Below are experts of layer 4 (counted from 0) of a mixture-of-experts language model. Rows are named router (the router's row for the expert), gate (a neuron's input weights, with its number), up (a neuron's input weights, with its number) and show model dimensions 384-447. Each number is 500 + 50 x the weight over its row's rms, rounded and kept within 0 to 999. Numbers have three digits each.
After each expert's rows: a language model's description of what the expert responds to. This comes from a sample of Wikipedia text that the model never trained on.

# expert 18
router:554509429547564504458533583510444549543519548509473564546498454431459511461527547556536552564459434483537466517564456492525560475463526478465502559529559525589478581476444410529479500481457563
gate0:475462479513469474527517566471516517524400573566480591578433481619494441562570500505567530539382485553563503573482504482442577456460537484507500537481458527459373476478512427506468602538533430
up0:480455528514445545430491418537599418465460474486531353539505420656482489477474469559495413447564405488518530479530453542430462469446457508504509513502550449555545528450504534516532405491568458
gate1:596506480574407536457495498592519590583584449519575482555542422462547412425541501538365464460483490514567469557423490541560455480499547617596492563482552525522560519480596522553446498493493501
up1:369458470484522487560509536472441426471432530509394460481444482508435557558483474468604481564525526452453491478486434455472555556512432455398485449474408554461405492503400498483567452505468485
gate2:511570472544428496549647452452469607468502503502513479446486465465489490459466498427597476540481517489505486544510471489572595485538565528523547448481500545608455536572554553496527503498484469
up2:490519492421524520502600507514544512430479518484573407556499516509580481496496551496497519501479535476494435582469556474452507544483492518566480493508531456577486590419415561451534512573515433
gate3:398412518551574436479498464468466566474478530491500402511503562430536493476544490511447504505539450529574497462573471493520518550545478438530518589479563497522534629617570598521531476437551464
up3:550524425427439499578531473508544455492476494534452570473572540495500492400479485442489482472462579477369514509485532450465458434464473489429438419496418459405470360506477494450481483477439535
gate4:475483435529510471512577430466436575498485473508509513491539562490459550492505593459476451475448523525511569556518521468572572557516534459493453568496565477407514507552600447522518546584479529
up4:468494506453485512486525496481550515597437490492513607600480469520528580485493519583519474537483496496522463533564516457474593446455502591513548381471460498623570425429505484464477443402502504
gate5:501476481508555577484529489445466503467536467528457475526469536451539435590477484505532514449468518497481440498527499583472542393456487511455495489494526446463448477425588447615512399454475501
up5:493472475458474447428513532510512489534527545642471521509463521499583557486534578472449467492497470505485468437552508481494568543474504477443404511526498602438384507476459422489465501530548583
gate6:521472426494425510477498531536369479594519532485489549444460629523504525454499522485558457514506428555592478523577509494391477556527514491399508525462424517526489512537579552589562621492517570
up6:453550591505588449494528523499680526422569491513478541565514427457527513606508523541449520386494516496484470467404521515608510506520466478561480462594503514461544439543427449460455374520505424
gate7:496477541429514490447517482630608537493565479590497518508465501457535538340586541550419445464477455541544530453539493509427509514507445443598474535428539444503488549501533432450491566515454490
up7:555453506406472495574471531456561604507415463449448445492544434426447459468551526548528463576493527506456554534478575584548431602479408474527492489505358473501422476533451497456412478482487495
gate8:537473462573423511559473516545549479474465513524578389475453502538538466472468601429564472590530468543539483383479542537449501453436356551520465491512599529607538506487506488532489471537543524
up8:549542553501547527591509521458470431563564501463448541527514523465582477497540440458516590519523550537596495433500487558429602495497561520481515488443451511584608508526498435417576452459518548
gate9:605462464486539471585454473557446469535459508549514458500442476512500527511533497537541511449492521516592542534495547462522522468489441526438458515525405525467445495583506566570451544481440527
up9:376491435510529532433518366466401432478480469510633523593544515496480501567563455483538509435507517567553493514514477397577629462455514512449440439549482424527484493528574531539573495469442539
gate10:441561579479401516442450560551456503585420543500501484385453464551536490429493567456429537551489526464441470461465533513459486626466526536462550530570491530524432535459547449548419431474552494
up10:473540578549473502475485565541465547512481537457493487476472619469465515463491514454493471538509472519573510478523472376447520454498572425473484539525501449615505480491511408521460556546463583
gate11:442509471573477423506547471487464611539475498471510545476514467498480599500531523493543536496491485406513464544470419524571534577534610554536506453533526576536534502509503464599492499464515600
up11:482481528525471513470478526481525478436576466516515429453543558529543376517536507512507435546553546637529512492574539488408495470532462467485525556457509523438507474538501574381531529494479396
gate12:467504522676496468496485598514542581532548440468531482451460454451529551512525538486654435526504453513628473509585433585531573476447550519503481490557524434509587447434431483422455513440500524
up12:571504532549440487510509480426451388476455507551450443487465522532474524461519418415491485541485457561600503441615437520509479564441579549507471530406469552555472470472436518531530443569544575
gate13:500480492571411542543531623551496550571446473519538572549510592578485451606525586556479510484517471503523606593520447554522464559523509473522504488553584410487456565472461502517594503514492535
up13:478578528463543529517466428588527484498545508505536481427447470546598524513510522530474512504475636430450380473507466556471506469434480559529440622461455539416474480558521538492476540523520570
gate14:518513425574451535477516528522531491461505548465476513523458443497441524509490515470530535529454475522447456416543494497505568569524494493460546510359508461494571387416503498451483483508492464
up14:482462515446611458500474531464558512422525471425562558480507487507595478407478530475553489447469507424484491531454560402523577498529529460528484481577440588538453466560499452516524444526464486
gate15:545581463427513530379591445519550445469566568453552547521529513481575489543446568570430569513516499484559552497507450488464566499468489516507525605530551433497520518446516530483544523503550490
up15:540507507426652497540496415581446564468583482480523486425573492503463476576492481629486460521486535467525545516535616492523549446553454511535535585508372517434517463546439461486509487443519479
It responds to: Adverbs and auxiliaries. Adverbs and verb auxiliaries before a participle or adjective, such as been, be, not, also, later, and -ly adverbs like newly, quickly.

# expert 39
router:482487468551533482528469553476464526524520547516541380469555502564443514537498398435484518452451573522553510572502483463490484483438528513560550456467415428545506460444473538505528551508470487
gate0:475514453540571464533410562513535543454550563533555548480391512474562573524441512444517464466558540464488564592515533492431576490507619476524425501432459512551521419522460555512503447549524479
up0:446498500495529457505509533514472560474581559546562524471421475509569604509521495453520440485609584452551597593510435456407588545532583470516446518400449495451454400501474571482477482492529424
gate1:498473435473457490463609395492562499437475562504527532475434577520532547608425435461473511561449443438512456599464492555461512508589517587492468481518426430517481528499444543494491512489517566
up1:465549510515501552462539475539442488489428531441439522489555433521479521480451526481385471535537494540472405530510541457488484508446483450560493487526577523438468496455490534552458507543484468
gate2:496545543459408478567390539499441494538483581562575476457505511530428501618466527524479526465497516501562447463520522589421445485498466521500593525551611531575469479464464545572620512497462451
up2:409492512527483509504495522509518487501525486557486517390602474464454523538525415528498516555619519467432570525464463492532404542591416472529482554461595451460502555461521481501522421525521491
gate3:425449471524452548514512494495524584463469471570499513480481519482505530515516498455450456487491504532455515510530507482514611470482557518539543525504409465532537525485508486486444569439461532
up3:614513502434487403513553545463502468446585546469606444468535475518608439459454508514608575535422533516409466511481560546496368499571502460462514428464565535405549491528521623513566525571578447
gate4:490519504532469449583534521500469497461548530526538493505494545543460485486415551414491449485478546442553506560566422479490481480495460504593514533503505559574542612546522476485529526507513462
up4:568499550538462533484473507464590458467460520500478480491550447495471495576541467532551543503545518477413502495474517519434512493488471485466477517531579482553507379437518544536512449501500541
gate5:600528517426437548502503507494529532496556479464461454526475453458484497561551463549592475495548507538533523455476512543421556608546508539464443573537455475569413559423489554503543509480418477
up5:487500553418479529517514516498597553512526485463488463498505474498536561576521510614566432468498494579548458517442511578441534624492519556491501610490462396590435576489517510509553506428506521
gate6:466507458436502582516524643501562506607504463478451521544494508513446455542545431488488493546473541463464507484452442537457570489491419553514553479393427388483436447515459606467495547550432456
up6:431572502518434582545525614504619528576470522532419489540458555498469476413554515508500456536491529482475463534499524540548561472490370497470561411399433371429494437568496584519478545540416448
gate7:446475509524541511492450590556419503424486548530463544479533540437559510510455501463437577524485584613515477501512513461389497498574377539545395442450539451485577495489410521547530512493498519
up7:527495472377456555448547486492464440615491521557552508511556505482488571498474498557458510452441486513486567482495498380545497457420527490447387495530493471547565553479522525480532502513533550
gate8:502433549525432488569513427515514545390565470509523471536522542528517530515526437531462506539501447530452442491531553432407572526411549507419593538483442547593441432396478440453513552557517481
up8:579413488457523506547493433478487415408436501505496490445536511527495546511445529510485467481384471467435592502546441546369530452410570506527573607574520509504557498463540545381486492452478428
gate9:591472500431536507484485550478462474441506551485592450549450468570547578383533532423525584437620493589571423587546483436396472512529639466535490414492554425511475545468521433475540467493430486
up9:457496429515511571491544524545456566563490460422585447475556455472477456497398670563469514459469507427434610476496456580547446502528496441557496594511464588506480492540535456483455600489589476
gate10:577453561587530520499490470543440472466504395580471520479504543523490387554499471470411456468449484407464459465550575563472474509491483511463482464440546536531572461546564526608471493510492465
up10:522412498526466488524625440471527498434467485459449573494476493543510445508446517546447461449499524491638537574455436480369454481498455500538498590383538620472510486542455440525445554559512443
gate11:509521555475525438548528412467472497523456514475517429474505536468488399507547509410543452370502419492446396575452417489523489481533482485476549459507512421537602346442559444524542550519496467
up11:495518454540467567454522448559435465572542509495512532536506491475441576495434492573451588565534565506519524416602558510461458492431660530555445489460467550513436657640570581526389514492483555
gate12:525541514408525534530524459428456514536507460469559566424458527419481559492544483585403513354536552428479544615439470500541544461510587534513494592502529489553496450484487396457598482486491536
up12:489558492495608523510500463458394525575516466444499541510463527426516569489539483538474444437512498505521454525427450446573582439450575496501597464495496443519556410555450447489560446545507545
gate13:523441458495517462509455451430434479465488546479535512461538474451530433535512551437519422557592407430517516575461438432482487527574418575559441547528521569490467520462555460391449542595518475
up13:466415556518489525530494466458467501523521501439514519511523421508581481520549532434506414516535445530497537562489476495463492598532444600516424607547514562539500511491507527489462494587501515
gate14:539529421593435514573497465563522486377539422483500627507433483424538463500512479460463514519494552482537482480488519534491527453436508466567431452511475376487501387445463446508466510555584516
up14:548507393534508496498499415558425536470464564477527507538555498493536427550482476484369549482350612446502460553438559479528489578534460543439594493493440422456454496461486507574430525401567427
gate15:496590480478505508461490474434465581605467505441445460535393560556564545590529498494484426544555546514568529570477489513520425521534427411466489453498552478549557519460469521427544483435471376
up15:534547593502556518592509565439500514557510522538507565476551466522436500430517550446477472461388517569459478392566558497431430447443510599581462531539512532443494453501489485473512540503504452
It responds to: Sentence-ending punctuation. Full stops ending sentences, plus colons, semicolons and dashes separating list items or entries, as in 1998: Name – Title.

# expert 21
router:456427485544512502430552491560604446473481526556541550547457505419483495568536512506534570586411522481496507484490450523515489544525544471482498497373551548515454470602529505438509508581452526
gate0:507477463494490496508433490478526393383450443559548557505431519480480541610436505607425608588476461501437475450464495567476487498485553514491455481543487418498444463473500537577509533563496519
up0:436450523491540495446496479491571458392576459437565459431451493557543583515444576578462570540431508520431568427479559549500539490469585572494439482509472477556481405503541520534501586574438521
gate1:438543460504526554528492516501512460485510478498511478505496549472517538513646479501468468466494549436474552366506452497487537599493547578473450562462545641500548508457490413443511493473545598
up1:413469510444542528407520490523542511527503538595532468436491491529590438521524557597542552521471480514510454598557489490563495526494436425484603423580539459587463460467424590532606541556494447
gate2:427530506471425462551456459459404466504484503578510502502482470478475512500451393547538510442523520567466486469516407548460484484438490481492385393432494533518442530539482479442531501541484541
up2:464430604564587514519545524473495442576507510515509471445521439465507515468474470491494472488524533616514498542534492497523461508494568501516511488469426469615505541540542565400516568490595595
gate3:455461505484448435490442538538552499497519517553500460541525556532511546600491454501558552446585527485621427596468474483530545481459416424423528359500465549539567510515541503543446567497542420
up3:454519485557473482354494556453550391470591576514522589486564473527494525455420540425472502488459416473553453532476506506510484436422487473607434470596546514567480452534511515447505455543495380
gate4:541582504552515464437447517500395534522572554472412450531548528476525489558526515523566468480469538480545558416448420555543568518608447496484525557471484550463546511436509480446525492602470494
up4:436468462527432451511465511424494528547502394473565495541474502520399495541528481475447447495584390531445492554457506557496508514491560530593524553452465617592518456469450458426466510444594634
gate5:529509519556521521485541560478610500535554549469519534470539505440551435402538470555488476542473451440524524553497438598525439543538450523484519499443418497557557463498503483491541442447477442
up5:442419536498418511441593520493528481524469576545413486443441453447485407574512509503523550537525494426471494453424481538552604501463490548398498497407475439567503611509482517497450526474480428
gate6:539459552479491392461495482470520453542551551539435619542444518566576523540486493436470477518437559549523487472532634492528443529511551518482498470498484516435442491499444479603540468452611495
up6:485497348449495467586531525476455433565547534550553426477501518403526423382449475519369561461455525495506481532578493453532513452478481459458452532448527438526464476510452458571480595563458550
gate7:497478528526445466484536498437547394461395525493536494500591542456501492564471543462472523474421513497619551464466490454438521562567567398517484496478519458487488575509445479434489615581392523
up7:593561415524532507556492525501423635559591488535394516497400488526567495494529472551523501519547527538376458497537491533560511505405438593489535554524487506499454493559553519514451446493527533
gate8:415449376536424490494502472462597487579511551444466611490404522564484522442535550462521462443443443469508462527435461609472598512508480503488459471486509532602449468572522406481516503474511476
up8:521431450471457550507566588520364487538472521555540567474510498506552554502427544517491551500597507586541497545526551493581404491420540541430561472449504490534550465504534480511535453495440490
gate9:523549456465525441491529509529538435513587517522501522455401477471547476472503650458388539465455506585470438510562411542553452565551451494440465484436468477455492453502479434574552492568466393
up9:520534445463460474485499501561600507469568613466541421525496495481549458470520496521421464519529453520506519588481397510552445554471398453490427519633396531493477470488564553466591474505485384
gate10:583491555552497485541528435450562505477498567556480600470447474547534500535570539477539463531506514589523483523455505458485526492554488480535517497508580489496489521538576412472458465588535521
up10:445511492493464502505433431465508572437514512547432463504474530614505651461526569438557513358535505461549447516378598382487450523524432492500440501507529543468505520494556483414527482505488550
gate11:468528502560509474459490543503430495605505531480496566462587452502461460558528461460459503427464433468565505547465416469515494622526497505483474561532410538492543475577497490488455448615564456
up11:476577492587517453465501569500475422522447466507458601482566458529505405536546547486492457386465392509533462580613446411484473524515500431504396538514491573514491544509518520513477460550536458
gate12:404550403572477476490574458472499468477484460518564525519507549524578494577507531451382547420494451457482450396480489524527510490558524523568599578542499555530496507562521486474509529497421533
up12:384537446526404488462505472500456560551450509463644499529446564491540529550541506515441524372458480469475476499468496566443522535516558532576592467523565503491511505538503475488452566567463517
gate13:557530511554502493480491491386495566593532563521562511475498434593462497508461557501475575554544507510490488500510522580408415503456474563467586573562457570509450559494576516473560494399562614
up13:444499565490480425535655489453541529494539517536566359523555496558502439528496566474530482485428592504480476552503584496397495609547505523590596552588525477534556508451523407504509429500528499
gate14:474452430536526466542465476489488551548495514548410486515571518519409523483460420567480498489515487390558576498472467505526560587478620545523599501483476516573500451522419468589545497496528489
up14:536595485512492475540490506458559549437517513519447480580499530470472486457413474502483528435475585547485517471506531561390492412516501505538586498511499518376438472525519579451483506541442502
gate15:506519539460495470494542487545502478506529548560486517503473505552459564456399477359507567520517457494523584502567502473586463588550596428468447467459521442545503573534520494515498528555575562
up15:474526544564471514462471532539625450466532541556500503502495479460496494492377482440490555484517519518495540433497517473486538542549520456514412529509552483469510474480440481487493526593501502
It responds to: Word-ending adjective suffixes. Word-final pieces forming adjectives, such as -ent, -ular, -ative, -ical, plus mid-date digits like 20'12' and adjectives like internal, central.

# expert 22
router:469432430548528452524435514636520469411580517527497389432588388472487470486553468585523492443366513490475480544569416498580532516438544453575476532519438505552519488552403476471542532526488597
gate0:543421504464424470493428597470579435626523500530482565442568481551481472415563418539487556512481509570496440502472530458457531560580549417526501505450550460486484519519470469534507474537566478
up0:533462524492520494461573459473592443502475509534468484426476604520571483437552533491443426515476446477536516523453464525475401529527441477473516533514524469486501612464612503541471542542591575
gate1:439396415502453503543518530461455458444526525529541473524504401484508487427499514526482451498584493524489434534475362380507434520429498483464530446402479527522520519484427571510496487548497664
up1:432435413429402535501525525528470433476485531461493399514478446508492565452540505543548524435563551507487486457500403363538464554523484509484493437382436529557485555511506518516541500455437548
gate2:509583552542496475474481527463506491511475487602510539439480461556457513497460476523490531507499550423581493559479456497478615487558500534488414479454426534525508480474464474500523545467489442
up2:486394419501576508471470447579533546499510530395508451560480493511518515476554559470526452490472453565475441463487495517563340443429450420542529546512575454541507463599547566537495487490486515
gate3:536474496452520506461476493419551473464435472569464571392508458510527531410587546520459509548498501553461455559410487530523508458509555498514556542523484473470562399508442523428532588503517503
up3:479514504496478499438451513463557484483492363520605584513522512443478517452558569530473480459424549513441555486424542494438421492519572490566500447486555418427536502446492528567524466468452551
gate4:488496490558463509555489486547488500414507470511485479441430565569473419578442522463502553517517492471435507516424488529495487457526554370504613439442446471530545449525531549582562523463530542
up4:493436509483568504500441455485491496429500487521495535380464473549541504535462414566496444504487511497468477486506531554484489488490510487493566486460495565601475573512442556535560513424524471
gate5:435492486591599439474556461551498502501474582529419532561457437496468441517427596498511469432446405487436554442507534464494531543530506497429610523465428532505510468522479472498520484505465508
up5:478489502402535509484517457442472447551459447428484538499477477507424474470505472475448397453572454442503365519441446535493447495395519453543525425429450423637437539496467538448555546528482484
gate6:517460594636596497487426476573520495519424423559585508558521504462444486508562439498530498424541466469548525478418406478540492484395385547501532505510485579528558481402453590496481500512510497
up6:533434450450480537510527507552536464535465486584495504474518526576550501472524522526397566473494537465543510535581421544524495441474457548528590507539429505581463503494495586483419634436498496
gate7:542526514546505403509457491524493462498445527600490510457521371503509430408564377563550532390539556487476539455533418458486498527428465473453529502482475525514518521526446469493557470481575492
up7:461497431451447548477561531581455496452540522441616531503499538506544595482430543436421493561486475553562520559473605609456479420531410474523452482518517465484516452495599549444416516502570527
gate8:522524509413526551526558446550505489478510510599563565538482510497583524456418527500437495501507504492516543481427581565491496391430437567442512479463538518459475528601576408416453511499413480
up8:434564515489390511550532495493521489498554414485518441493528541620547429451474445400533462487510416515549498401447490478513444596512556487508494563529444461469492505523534430547435599463511451
gate9:499490485470494489471467501494366533592536485435540525572511553545427450523478505584508467509527546453563565528408562473504551589514506408412510380446492512493449452506477514460481516471484516
up9:548509584536458508527627438494514422462521467431450501481607574477545498419516407463511565513537517520513449452633462460500463492561515539497450535563406506559470505353553479509514449579502448
gate10:349441506553600523526463472545487440487493550520497511479514493502500563515502513447428407527504506532521430579447356472424518491429582572550445459424470452637516464445409479517469514575502564
up10:511502602463551542457574507515542401458465467540478529517491474501468461531536496511513515495544584518470497433509469583462452526417550491499486516495483521433463498524587665517656465490583428
gate11:486555482540473412577490503484607515500614506474423517534541372447515420527455466481525484481606553467490511471430473479504441551469480472562445528636484483472514426482447461496490542443465521
up11:491551544541496481527448473535566475534564542511508522532536507505463493475486432519539379447477480445465597570502542479565569596436431464527486506530517521544530612376511511530585502475539444
gate12:469477475553634538423566598565565594422490528548523447494579522535422469503439465437438515541403590527369459434474518455473491529537455541439504471467449532543505570562453448521467573527488592
up12:490567559420517511583501543536429474510481436575603555508480554479549543368533531564472498427588438534534452536522563509482562554485513467600540462473486583521478419475540518400497507473489481
gate13:509489435484428500458442491395483580508601446462493568503520546412533534447442508496515455568530488564482516492546482518441573574468522516517546503554535503571520430553502492557453497549511525
up13:401426475517501500612469536556477452398530356519427500511448514454540464575524518471504505487511496437523490466484496517498523473466502519566453481566482458508449455483435501582454490527476534
gate14:558399461538423442507531494492623447509450427455522448512572451486440521512515332526552655488569565501453451508439479534485562506479471441541564503561563472569581525536458572587543571505495503
up14:467576576564479502484467480488463523478486498426429614578458489508509427459450618438438468524602493506556471428584471476527475492460530477552461419447583552494414569473522433535480485460508476
gate15:484518581467487473410499573514453481603536498545474501406494612529496387546507423525397557574459471588564527442541456492542542505535507469390550495486461476457544567571513482459498425418574430
up15:533469463499457523515485423499508492557488471427508476498446506522510562586501570530513506587552451516495500485526567407474581565590419397514471506469538504546369493491414441367540493520463358
It responds to: Personal names and pronouns. Given names and he/she starting a sentence or clause, especially as subjects, such as John, Michael, She, He.

# expert 5
router:510413437517472441482500403567562549518545539532524434479472464442480498470509561525417561520480474473502446509532433441550459486473535552396518501540446540488532490521489470600510524475473610
gate0:521484555448595481487461424510462432554500491544477449453464505431479485410549491441408518525392403507588558557551537445472443456552512499568555577576426496483539385467458499555525495457537525
up0:443553439434467570536498507443549456474522543444478442459563492486493491480474504479609404533566447454528489442506442548514558463446577459442463507541561499528566563537484576533424447573507466
gate1:483473385472552488520483492499624457536489497514487552552430492518421498491463539499541495490417466568523439488501504438566475572422506536515500568529481476584453522480505496460526466577479547
up1:467523522544505433461492476486413548414431505555505511459552452497557477489512614452484510503478491449481522486560501525471485390508525474529479501460447490409523572474526530491493509443519475
gate2:468533410535547445443515516502585406387505531539428493503504539493497544490450540513518478552553580501429520482427468456429464531570525554540466552595379475507563451427545495511592483516466519
up2:474474535422509499565453533456499612576529460379537515561479536468540574526517479477458490418469451512522476444447660507546457492469372482483556478437441537461496427544567366510462492463500470
gate3:452459502567403493588491603489484397542592392453581534474485467614450494543478563453520522491521551546510470490558416506451591499488446515454490414542503519555492426478568449545584539405371506
up3:485526499525487549584478540498507374531538478539524584443433565557514513525469484429514598385525510539457521504605570463518611553451473568487478510444556534562464485533622493530506546415376496
gate4:472440440493372522435612481492539490531401471431507457532479486483531497552462555437415525471409617527465528466443528424523438454508468558428464480572450523452568458495517497541506456483468519
up4:493469482446414553492619494562472536545433477377489522419521459495503541464472526440479442482450613552523487477466514474542455452467458526500438507529486489485585444508495458560404479504480487
gate5:390488431539528477471560523488485489548556513514507533542534554457399496436481492457509456556489496473555473515455421533521437570473558527552482519514542514537527551456534475552505550575496522
up5:559528541568500505508552423447565448527471438584478406501548415543521453500458435465457522580522443474593594501501497547501560424543532455520542533497428624525507461489439482470504452420477590
gate6:456501495526513430461535449477512473528589462558424485512457586508580475519483589487489438536478498515546475481623464612479551533398495398549538496479437444505548441428427501534448464471433505
up6:515532467553537495455467572432482492482533411477520511494445513545552482472495371459486375458502434533526519506530560540545498596489546467524536499483622430522503469519467507475512437531432528
gate7:418402502546449485473493510545494487535516497410617461563519585465419551466408506477501508567511497456466486559478401585579517528520500487473537511516513437483451552440519576575605517512474540
up7:501453471581432518570397449566477464501468606488556446553518519480521520451455548485419544482558489488476472445441480513531459603584394439504498508523403574545361448521441486464590499583480560
gate8:558510483482531459542477448486518549481536457517433498475493400530505520543474507546523555462501569494542535483537406442451484507465376431455560481511548589456507559421608440518513484521452551
up8:596505497450548439481477426524509481481424516537450457542534452589591533420401476447460593422511479493571588473430442476458481461472491488489484502439515569493428503491581549561518489524562560
gate9:466435496437470514512509483414420537475501507508514540428534500508491441556429519542468646497508456499412487427469500499583557570577526504485491497536518544493370443554499411454516561441528494
up9:469527390543575503475496612542482536453434550517513491473454528529499559488343387483443524522492535563488503542459565478410479500449406563478487573453552532345457539535476550461565583565501548
gate10:494557498483457574515504494452601570502449455432475470501502484443525522402456463446490436456510576503532560491495549532525494550491489655461388537454480576482432499572445468498460514577520469
up10:508548555438670469520577424511436591439587533523427581502535478532481502532486593505550508522492463564569509480571468510521581513517500417534466425565410469402509473533556488463510433473455484
gate11:573491500472536497492438515524546561395589556498532532456518490552572486478596509540452504491628463522488513578423484425452490448544583485515423478491515553464500491540564576500477548562588525
up11:516551494470576482543542485467510612530515585474548495501514592548549492439581475396483509459625442513544493557517590470505541496471445541530447582457509534417548544445443435522565484497469480
gate12:540452485572439546490498566520520521508535481522463513515527559431574459436510518451449499479479533551559525495508515521420577492404521499551486627489466470489499463453545458575487497503375547
up12:545431444496517452585434449525555469457497522497533494461490427481499510517505505484432529525523468478490532481503555465547477522495419543513477436520481462450517391451553538385629439504522533
gate13:582455489545461480480557520531498520368534464563556424475482487445497456465535486513505482594515445447474541542487458515480473581437505509449548464543532498447426471526396450420533386539447501
up13:450528539507535494540445417537463530514549551544412538504533376435490503504489471508529525460514527496481492500541465507556624410513509484554528574461507514559561409514550653478415602540575451
gate14:570394457474375396433481462502458479493566476443560583462534524576495554528474514510553500441510489512405474579490500577567513461535537488446441469528531491494533477481446647493430470478540487
up14:438529505503629512542455530526488542423566557466444539550521502481484490560553427427451520552427547501596586449565561514388484509487499589493529565455453488519493538522530404526465523500502502
gate15:505483438547428433426594493545474513360386528441451475459497510514471420575422503507477460594535495543457483486460430484507557492540434506467559496497459574530574523457493453478589453493498464
up15:535449537583336476456482497537482485377497446478531526521478560540446515555535503397496453523505512546463628477511435591517500449530496534500535541507465529477538542474541417546536503481536519
It responds to: Auxiliaries and modal verbs. Auxiliary and modal verbs right after a subject pronoun or which, such as had, can, would, have; also www after Website.

# expert 26
router:478460513543536488446477517661526597488534549581525498426552482475567500507499450457472441554384542395505483394489426549512569395496558499486502488511516484470506533623489481448472487483453525
gate0:485512475564491522447545456519534546452502599525544443523448462483549471494456525414448548471457565540494470472554488559443515485395496427502507585454434480470459544456496513562419528484604516
up0:489498484523533512465410446512506518381491550510522463571476416499524494496383480454398504429464587488492527539566527466472529539412544499487538476437481443466441562457464491540485475517514510
gate1:461462581579465494504548473452457491406554493551516545601487478544573452526495543468551492548515577491497494482445522526436498574456455496471497534444512464467527577469541522493502530648553434
up1:419554594539547460555530534471497496509558490571475601539434493479477490472480501543538625568529474462605498438420473506556565548483475477509517487590500489410489490475571448446552489527540437
gate2:496529469591515468496491433504608599395529469514443392492553501461553473511521436468446540448538515406526497508549486523542430486512471438470468499536411473560513533544457439489577448490531421
up2:559498476429551531380485469557602513486442443519438513448605469503574397545449461480486444559533496480415627408469512557431521493489391412523505433497572528512446551531498410550502515571438553
gate3:521470475477466534496431461567440480514453516497549405549478482520537412529442539497457476466502477476531591492578492556490517479512518536515545611411483486545500410522530568434538592492508475
up3:534494557532456479442466516567434489464511518456463469547506577438548542475487530472456527478437393468479548424480527476536460482462460567514492582347474504551495510475459514521539563531583490
gate4:473469523524424529508484486553610495511548509523491512492500526434463502561497480551556471452472458466544555478538379544418602475415477555451514543360472514483482497510489497377473477554538462
up4:469528497476509459505464438491475486453447482497486443540487499474463448493515442477478461452480563556486489502580457472438595488538521480495525459519519497582509398509445508349521506508542489
gate5:548663460522495460505520550469478454540582431530518535430470586523520526535511489522578443617507517487576476475420415428499447513529533526547467500587520500425435530545553460472475440498533452
up5:454519392551472444451587524465538481474512497579470465552489503497482436525580452552515430532469510406492551573427467516487471446464559563607502546511510487469521588550514510519437493534481504
gate6:458466557527566516578566475473502513488457456525529564513419520564551512481548463481477526560493489415558545457491379503558528483485556453468498450449475632534553472566482541539365464525532450
up6:534519581605512553513507519540534542466458485393461586488474494487586442473546482469446481472481519499551523450585396518486546476492573452444482464439506484505601497549436496454489488502580454
gate7:474404384510547483443513446545451539474454412496487556598544506468503421439473567544496456556492504382507470522516479459526481532470439476434502514466578464505533534566561513600594458539481350
up7:520527574482583452521491494477457417537490517478549373467505471509529501500469411456541444482425326576509432519530529515402513466450626492514472523575463556615475492471474489347465600447481550
gate8:416353393532466490377428494574487537528506524578524537548399536542495479451428486438454538450501491475442551463508538513448511523580543465525541492480524533642505507495470547512506453460457524
up8:413472488449499433431554523526600563485376437581593448528505426539469448540424496433482483486528538455439548385512515423376544516571542509453522455468541483511490524505482488459450515516479555
gate9:434476447535509404569540518515529452462526511547459567505581377554466505503475544474455512487440537496422526506504490542581524461457443446596517558464533526492517428525518485582465464533475475
up9:466439481468442479577578533477602480546527557551514582599581418529479479417385526470488535407460544576412562574553495501453551487487482515617546504502506501502504441540471461420456512500560488
gate10:549544418444432559461424518402512495503462532371555465490513532508537474427592399457523424459506495489466510520542374583639549553532450445495472488501554494530506596484494479562522492480480429
up10:497521320578512488463463537486549469532474498562499494380526401490464528442514641645538502476523471538500496490422530457483446465501487476581523469441433566487610574515559437540469533493493482
gate11:468413532449481507495407475503493530515441505496632545488529467527469590482477471483533488448445556603566553500482483530631549554546470481455462553401516483416518470500572474465535544605456487
up11:471474397525455474542442512514514404519532510582517462474476508484443395499575457517493531510444530409436530496454501515493536617545428488479435513549468522472481366532446476461553510479497554
gate12:440476485555506453517423548495521501494533526553530443494539460561520456582518561496483452468547522487557539511478568564530516587474432455487491497517530581415495538573454415501513506431459526
up12:374427487478584471522528447438569486609427451459450522512428460514661492485453464483563531491504501442561473504577492614491605615483491410411505531564479534453487585550520507558524531458473493
gate13:502496558555540475504533516553400587456493477555471486523490507571485544562488531582444459534531503493487552509549462470520542476532527437454436498450482363472546526477533521503536538423482423
up13:513544508438416496483578521495520411497463518480576525462535480471518574430525469441528661489536531533539487489487507538509469490521578502620492506499522540494437569511533516518487415552493553
gate14:550523494478556485441494567517492587517402524478502532511497508484528486541530526475495423505488512437414518487417586506496448507404511549414579500587525523624531470480425495546386453514407494
up14:507453497474476494483566498460512589523457491519512510574430515456512420521528440420521498441528484494533415554531443522461533496486550590473485514451532489445510569452490455523580552455458567
gate15:400478579430453421550528502494532553486412460589507584521515507552487550611460487562538537453523550496522471516519591528434594500423491590508509521545515523461489481490489572508524593471547475
up15:457469445566523551497555462435412491379545510584417516443456392503406485571457512556496471419560556500482527539422591522541556486560508533503473465427565459485499458507527537566557476463475536
It responds to: Proper-name first pieces. First word or opening piece of place, team and title names, mainly directional and Romance words: New York, North, West, San, El, O.